Below are experts of layer 6 (counted from 0) of a mixture-of-experts language model. Rows are named router (the router's row for the expert), gate (a neuron's input weights, with its number), up (a neuron's input weights, with its number) and show model dimensions 0-191. Each number is 128 + 24 x the weight over its row's rms, rounded and kept within 0 to 255. Numbers have three digits each.
After each expert's rows: a language model's description of what the expert responds to; "gets" lists some tokens that make up at least twice as much of what it gets as of all text. This comes from a sample of Wikipedia text that the model never trained on. Tokens count by the router's weight.

# expert 27
router:156110094097085146116119150178133101118131138102160101097125132122124156149074115095142095142146082141123150156123135085127146137081108126139113151134119100113128149147142164120119104136151128122142127129099105131135126140152128120137135139108118110151148127070091109118119132156130162145088113113085151142134132144096114113120165139193153156122135089081161151164125124104124105112113049128147126129142141104109078177135138136122118088148147139134144120173123126122147155120139145097149171105109166136138132121087143106116175162109156118155134097128134119115111149099050139129
gate1:077101123122169109141172191127113150120141102082051134122070115125125124162133115097097099120147143109147121145113066089078159151111117133132137150117143142134118169168103120136147152135109125137130089157167132064123090121136129134141128140096116165115112126101126111148126153157109114114137126079129133093150149122127173133164174113128115120121135127121143127122143116145131115122125136155128089156124091064078134124144148127124173114148126149127152104126139144135153137135116118135114125125111116164098144137134134117149135138114169131150122113156096118117165185178156140106
up1:101111147179162147135080110153117078153107122123118141127139115117117104106127143105139142155153135132081117123118137101128118134127119165099154116134142155132127134106100150116142137119114086141125159135151132076106133096108127139091103119148096183116115107130145149111146153138181134111118134134133092099160117070120158095151116176170123147142111127152088118100144164141111071062116120109146138155154171106128097164114118128128137139121104143111134087132156128070098151096142135141155141137145167122118153124195137125116157114113130118126143116169103130117113143071102085125
What it handles: Function words in running prose: and, was, is, has, been, were, he, also, usually after a subject or comma.
gets: " and", " was", " is", " he", " were", " it"

# expert 11
router:124162130112135131131140129120135086110132168088152139101084109151132144087102143143158124120155116172105123156099118096127097127132124154164095132113123110079132092116143144089129124131145176097155135069120127119087122108166138128118121130098146113136150101098166139115114101160117135166147130090112157170134092168143108127126141172139118118085147093134117134169112145135107117128158143137110169139157162093158108156109110161120137133104138160170113102163113124105130156120099137063137125118146115143132143122089111112071149113098150071137145098122155127097124106111088105134
gate0:120154148128147141123082173126167101105151096123136129099127090145090093098138124147163117122191158139141149124123116158081116160122126082151171106171168127136112089115118127141139101137131128173151131107148081145125120126114076140139118124134124134107119116118149160147092087125149121145133113104149081094170141144112120104084141103116164141059120148118126149145092100137144159157119164119161125108167161136112125158106159172158107108143151129148077125117103130117109166086115103121115116091141138137141116100170153123169112122101146115130146097106149127127135129126130102133
up0:143158122139148118127098149115151120114118126126120093105143113116092096132165137132157152093160145106152139149095162152135165132095151126138141142162130138134131145130116083132098121167175149111175131148159103160110141087162162113122166156123180143098151161133117150098154119130103085166145128134121152088119145173142138128151109079134125145178102120142086132130079164114099081129113147130119148128130101114119141070138096122146122131118138085143148118087134138124118137145142132091135150130141106128129100141114170084075162091128095145095084112117125146095139096114123099102
What it handles: Hyphen bullets starting list lines after line breaks, table pipes, section markers ===, and naming verbs such as called, named, renamed, appointed.
gets: "-", "|", " \"", " |", " as", "="

# expert 18
router:131139111095129130150117136122111088148143138115168107124111104131124146142095126140177102138097096135090132156096116107158102136104095141129105100119136126084097110128134157128162138110155126129096117093105106117119099070120120134083124171100106108124128094148111088117075093126176130142133140153195157108178125163105118130111129152146135134101122102171139132144142104163174108146202091129145138134143152118151134126144141126130167099113134149151109149147145105078105148096129141101119134169097145115151147086132100116112157114148151108154139153101141097163151149125104104132
gate1:123133158134163152160116170122131052143126155132110168138098138145168107165119095139146117125158107084143119130081096134146141158122126127137100087144091117102141106128103125154122141120108150137155120090146149176091110139147114096122136131091159141123127088104126116120152128109130145149136122130146076143151152132163103122113132138138112099140183106116137127143103162125115053090137150132125100095119104168101115127129151149140157160139118147078142107173158132126109099099114151151132148132123117088103136091154174139104100106131101092148113124128136085129127111103139098179
up1:132108134100172164132131152097136124145123167141137140117147110134132140178154139127165131149112139145087167095137138127142107141117150166129115100091106148124144143162132124152117095085093093139095120114127139095095082138160136127131131161118128141147102079138100118139112111132126140094153114125112093116098122152122120101139100131175126118140136130154131084124128109170127142191116142128161116093129142100153124142163135149151110125128124139126098147125124123094137167116080095143182124201125109093150164088164124156096147158114097086120162103112115126096171145111100118185
What it handles: Articles and determiners like a, one, this, same, another, plus words right after them, such as 17th, updated, realistic.
gets: " a", " one", "th", " first", " an", "\""

# expert 7
router:155152101134106131163139104144075121138116165139148130114089111094128111124119093100136084110153137145085119146132110090150158158100107137130114136124103115099134144125125131124104100121138170121119126065128104121135089077179122104117142159080112104134154098104133182129133130138179138119121157122198138124176117185131121132117150134153147154084123121138144126133161106124147128124173130150166152125110136117125112105156101126136147099123117106151126135144106143127154128124114100100129121122074097127120144118065140122107202123107146133129149104148153114120152176134112087110
gate0:096136115168105121162115100118109158110144131131098124081084148107151131083141161111128132088108117089112124157108121117141124117163168108085096132071141112193128153145114126166118113153140123154144097121157103136117090093139152122123143136084120112081137104109123098151097138127135116090084122151128187126167117093125157155105181117166100098157130093116125130153150156127129157107114138137124146101147159115129095107140184111103129126158130101136142117120141174130135113124155118103119100145100142153171088178140125122134136115125163128152154111133135117136154142155096117149
up0:157086106149109088156111155119171124137157114108159144109098095157144145141153133180118159151113138099103143119163096083146131135113069155155099115111142154143117086123149116126106166120122130121123152112136152103112084104067118118132128130139137118127137152139087133164122156116125144140167144137146123122161125112131129137174132131147145154181113152168145073100130135131121107127097117178121153109141121132122136121127117142180093092066104147121131105124147095135095161130124130143097103065155179143159130108135140109150101109168156103141102136120127129121086132119129099154
What it handles: Single digits and short numbers in table cells, scores, times and dates, such as | 7 |, 7:59, 26 April.
gets: "0", "1", "2", "3", "4", "5"

# expert 9
router:131150082112119109170127150130120139127114172108140094111131102131183158163111089148115092115130115164110172158105160104164111101116134132133167139124086131121137143177159110118090131118164165178124122156106133095120100151142098141109114180086116115157135078126129137142162124156169127157107130153146122141157116166132122151107137139155160130126112087130139147132147154133103099105155145134131151135129120103167104105155110127133145092081127108156148141156133177107125127147126122090123136131162123178117157121077160146152125126131145094126147129118156131126111142093070143083
gate0:163087129153121129108068068102157087123132120147153094097099086100109133131113118152105130069139098132138110130124132098146119127127121137105156112099152166141149138170077163164148167138147161122070139179161154135119167114118116107093137165091128091122092139095093129103137105134166127124131121113120144142157110152097136136150135074148127136136125144103121106156124150124144134149123153106132110084080179122136148120093113104138134185099143132109126088127134133118098136113129134130126161178101150150114146145126143097136161130150132095159122120138135110141138106115150101139
up0:113135123114155149137132090100100148136103119082098108149140109120118125076134171148151150101149116113131112134122157107120121115115097146134154155149122122154080127122116114153172101122137116141103100128134088111169129135128125100110091141146120094116106170148113149113125164137138161121128158109102128113125090139109142138086134130121151154064146121139131062193146120096133142126126123113137124140158085138133108115145115090150095173111216123136088113128132110113104169126087098113128112117115094131143098110123089092155151127151161078142166163110088120115157124128124132141
What it handles: Prepositions like in, to, from and into, above all in before years or places in biographies, e.g. moved to New York.
gets: " in", " to", " from", " In", "In", " into"

# expert 4
router:107114086094123134141117145134159138085166191149115138129104141129144139134119143138140107148169110190147163170127106106123101127102070155156128137137136130159120110157176138133133116150149162155089163109153142122110114102131134150117118115110134129130160135106147180118126109141155150133119102132184132109162098113135145125094153156212129123125133107147152128152114146130118125135154080117148109129139145107165098147130172121103168136105131158145146140132142162119173149125106129104116128157049124126125103112092156129110165090163165121151138110112139137166128150122125138124
gate4:128135118114133131137134170118153141122154156139127122139151113144091136153100134156141168156173091155115103110149088159166159145121100130159133146179081106139107150153138105102108130089139107126124125193141110079156139117153140147139144141127130155140110201157100094132134104115113132136112135097163156135100113097121149104122082118142130131112100158145104128204178162121123159137140110194156134192128147123121099105120148107135160121137166142116129159179139124118164146117141152123105099118130131151149135074126129111130096144146123112151114151128132144133126137137102121107
up4:129133076141092149118127110158184128131125108119164109151116183150129107121124128075125111117130193129098120140131142106106116146117124114110163118090095137135166172096115126129152121127096125122136166087140117143186133103141112175112136084148122092101118123136149146159161123125151141109127119117095107147144138112116116117129131170124153142108133138162136152144095148219151170169100106141105152143122120116151151140146158135127093151150098151164124133136140137156083154154114125132145094135132139080128095156160152130115123132111082129107117144121120097118157142171101140098
What it handles: Full stops ending sentences or list items, plus decimal points and line breaks inside tables, lists and coordinate lines, e.g. closed., 3.8.
gets: ".", "\n", ".\n\n", ").", "%", "-"

# expert 1
router:154104106090114115176113117118106129131137168123155109140135069096139127171123095113128101127133134114127147135126112116178069136140137127120100145096110128108132120107125165127151166100142175118136137129086123119130136108128099133124149140106094088144166102133112129129130088156126154129139119080163142186126110147130118134073129125177154131112158140124159143144110147124121119126160058117137166152100136111168122175120139152128151141131158125139127122152122128167140138113094151108122146115107094119125123099073127123114121103145152102147174145094186125148179144161070119119
gate0:125128104143135103114130139153109123098101134131111133125119120123102152131129131099088133159107127121137087119147117077122117124132120069101144115130128136122085122154137137160159107095134137128104160081149106102117157130197127113102098164108119106084172115138119128139131158142119088099128190111154147135147114094111149137177139099135137133130124132108123121177122118142104071148136139108095128136143141151162087128163163131087091131108181104113144122114130093118145149122125153179133104141113139109137128127102130050172128110092125078150089180106143131134144139130122122162
up0:119149153124146134112115126132125155156150150131116119158101112167142153100164107144149110120150113120137120136135133128121150127145149159168090111128119111136153100125085138115128180121142128136163095193154140179121121086123138154114134088138081169133132072107154161118119134121135115129089127147127145137137121189113165138081118126142132122143098129153107149088100084114142142125139140110126115135134150114115124110113134188109173086178134173124111146120171148122128044152127131097153151134152135090126141151121095198110129131091133121151145090140137116146116123151105130132
What it handles: Commas and closing parentheses or quotes that end a phrase or list item in running prose, such as drums, and; (2002).
gets: ",", ")", "\"", "),", " (", ";"

# expert 13
router:135165102112156143160124084148121099119108146136117117141087078111126138114117103155132112101161117126089137143140118130139084090077116141165130114117099120109107093159143131113102102134145158146165125099120088134117127120140113130099148156107137078095118099102150137129095150126163164124091165144156125147157125148081103136122123163162137108150143108131135135141120150106121154107153104097100139161118118106146096132130158161166157129120150142169142147167130143118182135112140132069125139096115119128164129139124147148113137074090143107098185110122192152164134136137089124158
gate0:144157122166136176155128167121163148105160175143144144106141120115121121098146095131132134118170135109119114161115105143101124111085143118141096137156128152104121154105119116111159115116063184136069120140111154114116135108131090127058128098127139093139135124125096098098131131138128072117094099161136145103144101104125135111141116144082118132119097081153114163133162121099151105103118129100143126164128127111115117150122121087126133129116114167156076155120138122153094146152108126073090122164133151122117148147170144103146111111095117136141150113163129121162142151135097087154
up0:116145126156151120155116102084150143126127099115115165073115127094168126144082136166102103139151098119109112157145084106090111102140116140132095104116124112136129134108141114132105139107086104172136141110038105118134083148103081104116103138137134109161089111153095183130117135102111132095130160128150169109143120127140141076141114156105123138139169163141170147145108150097112091130139123118113122124087144164191098127132136152106140114110134094100151140110137098114122160110135117108130158129121111144158112151119156156143104122157135159131116124161158158151138154147118151123
What it handles: Second pieces of foreign or uncommon names after a capital initial, such as H-wang, Y-eo, Z-iemann, plus en dashes and raw byte pieces.
gets: "–", "-", "/", "_{", "+", "S"

# expert 21
router:158174145121115142123112143121139118139145140084134115135102114101125182112112108170172107134134130111137145140132117108142158170110099131133105138142117095126156094127132106131112138153167144140147098072111146096133122136107108120102090127102091138129143125147156115140124135143162114155058099093172130171170129148133087117152142146173114159100144116102156148125134138142118149122111103083169145161153136135187102152139115134127128100097159166158123120150120152121131119073128129090144127143090100122149112113084131131100166109109175120101141125077146134156161139110097112091
gate0:130161136120130123135137146109139132106117124128115117087139183112146124143127129166149109159149088159150132135133109135146115088113105124138120107146167142108123131116159160112091135183118092103148158131149135096111088093122100141142165157164123102132103080123168117110164139115158140124092114131066105176123105134116161130106113137116193117063128137143109119141155146157139123117105149090083146120153122155148135115151119095137117149094133149083150146136141124101139156113137125087093137083130072138155186178145149132139105122150147109133152150101123142114161120158149134136
up0:142187152100100104121106115112138115117149122096148119149076094116134085120151116130135130128180130128111126132149142177112125191119134089112158125107121098184115132118116099156144106101091159157073107133157137142146091119158067130123128120111069092116094105144104145123146160132116177181152143111109125127149118106118106120162142107161138100162150140152142140107143140141121143151136155112139087125093128128121128129133113118078103109157126115110131120116132144114098137122141173126151115146157112108129124110175163106156166098181136142149125077114137117141096114145119147104
What it handles: Century digits opening years like 20(06), 19(84), 18(98), plus nouns after his or in, such as father, return, role.
gets: "20", "19", "18", "17", " work", "16"

# expert 8
router:150085086102121147154101123126132109137173159116137085129109114097111176136102134118144135162114140118104165158122147157153143130097118171134162137109108111087128101122154142124168141152169142147103137133103120121134116107149110116120101135132102119109138078126128128113119131164160166154129120108143132182185118166116113133113149145203150116120120108146145120141166151147099126132202169125115144146153154145151080150138119126144191098136113149120097112152119136108131151119112135130125127109111109161115117118074119118127190158120164101108161117109104126164151147144120155139
gate1:120143152115135129155092084115073094100150111110135151119091093115127147117133169111160099086157147124162164110115148135147147119144118141127138135078161151140153153137098162155094130114089135087138091118154119158121139149159101113105119131163127087123142152101159162135171100152152120093111136184116164140138114137102084107145168134183138112115115141133128147082117132130130119130134115096125107111116083119145145162090136141101151113149128156147050151105124151136108127116131150122111134086129139167131139125098115107122119150130133153124116173139129097122153125185165112158
up1:133141154118109140112121146139145126110138137128102111133139133090174133159130107106104174127129132126116123162125095145120158140174138121153133153176099133123135121157162144151156087135178172168128119127093085113123154103114153121161120132128112142144133149129117088121126110148092127115125158069116141127140135123134133125171105146068150141095128148103175178114118151109152107113142145162100162161098165127135165133112127129118109153134098089075146141129099111110163148125117075127151123146098096136142107159129079110113146121109137149102120156151104184173118135080099099095
What it handles: Articles and possessive determiners starting noun phrases, mostly the, also a, his, her, their, its, often after of or in.
gets: " the", " a", " The", "'s", " his", "The"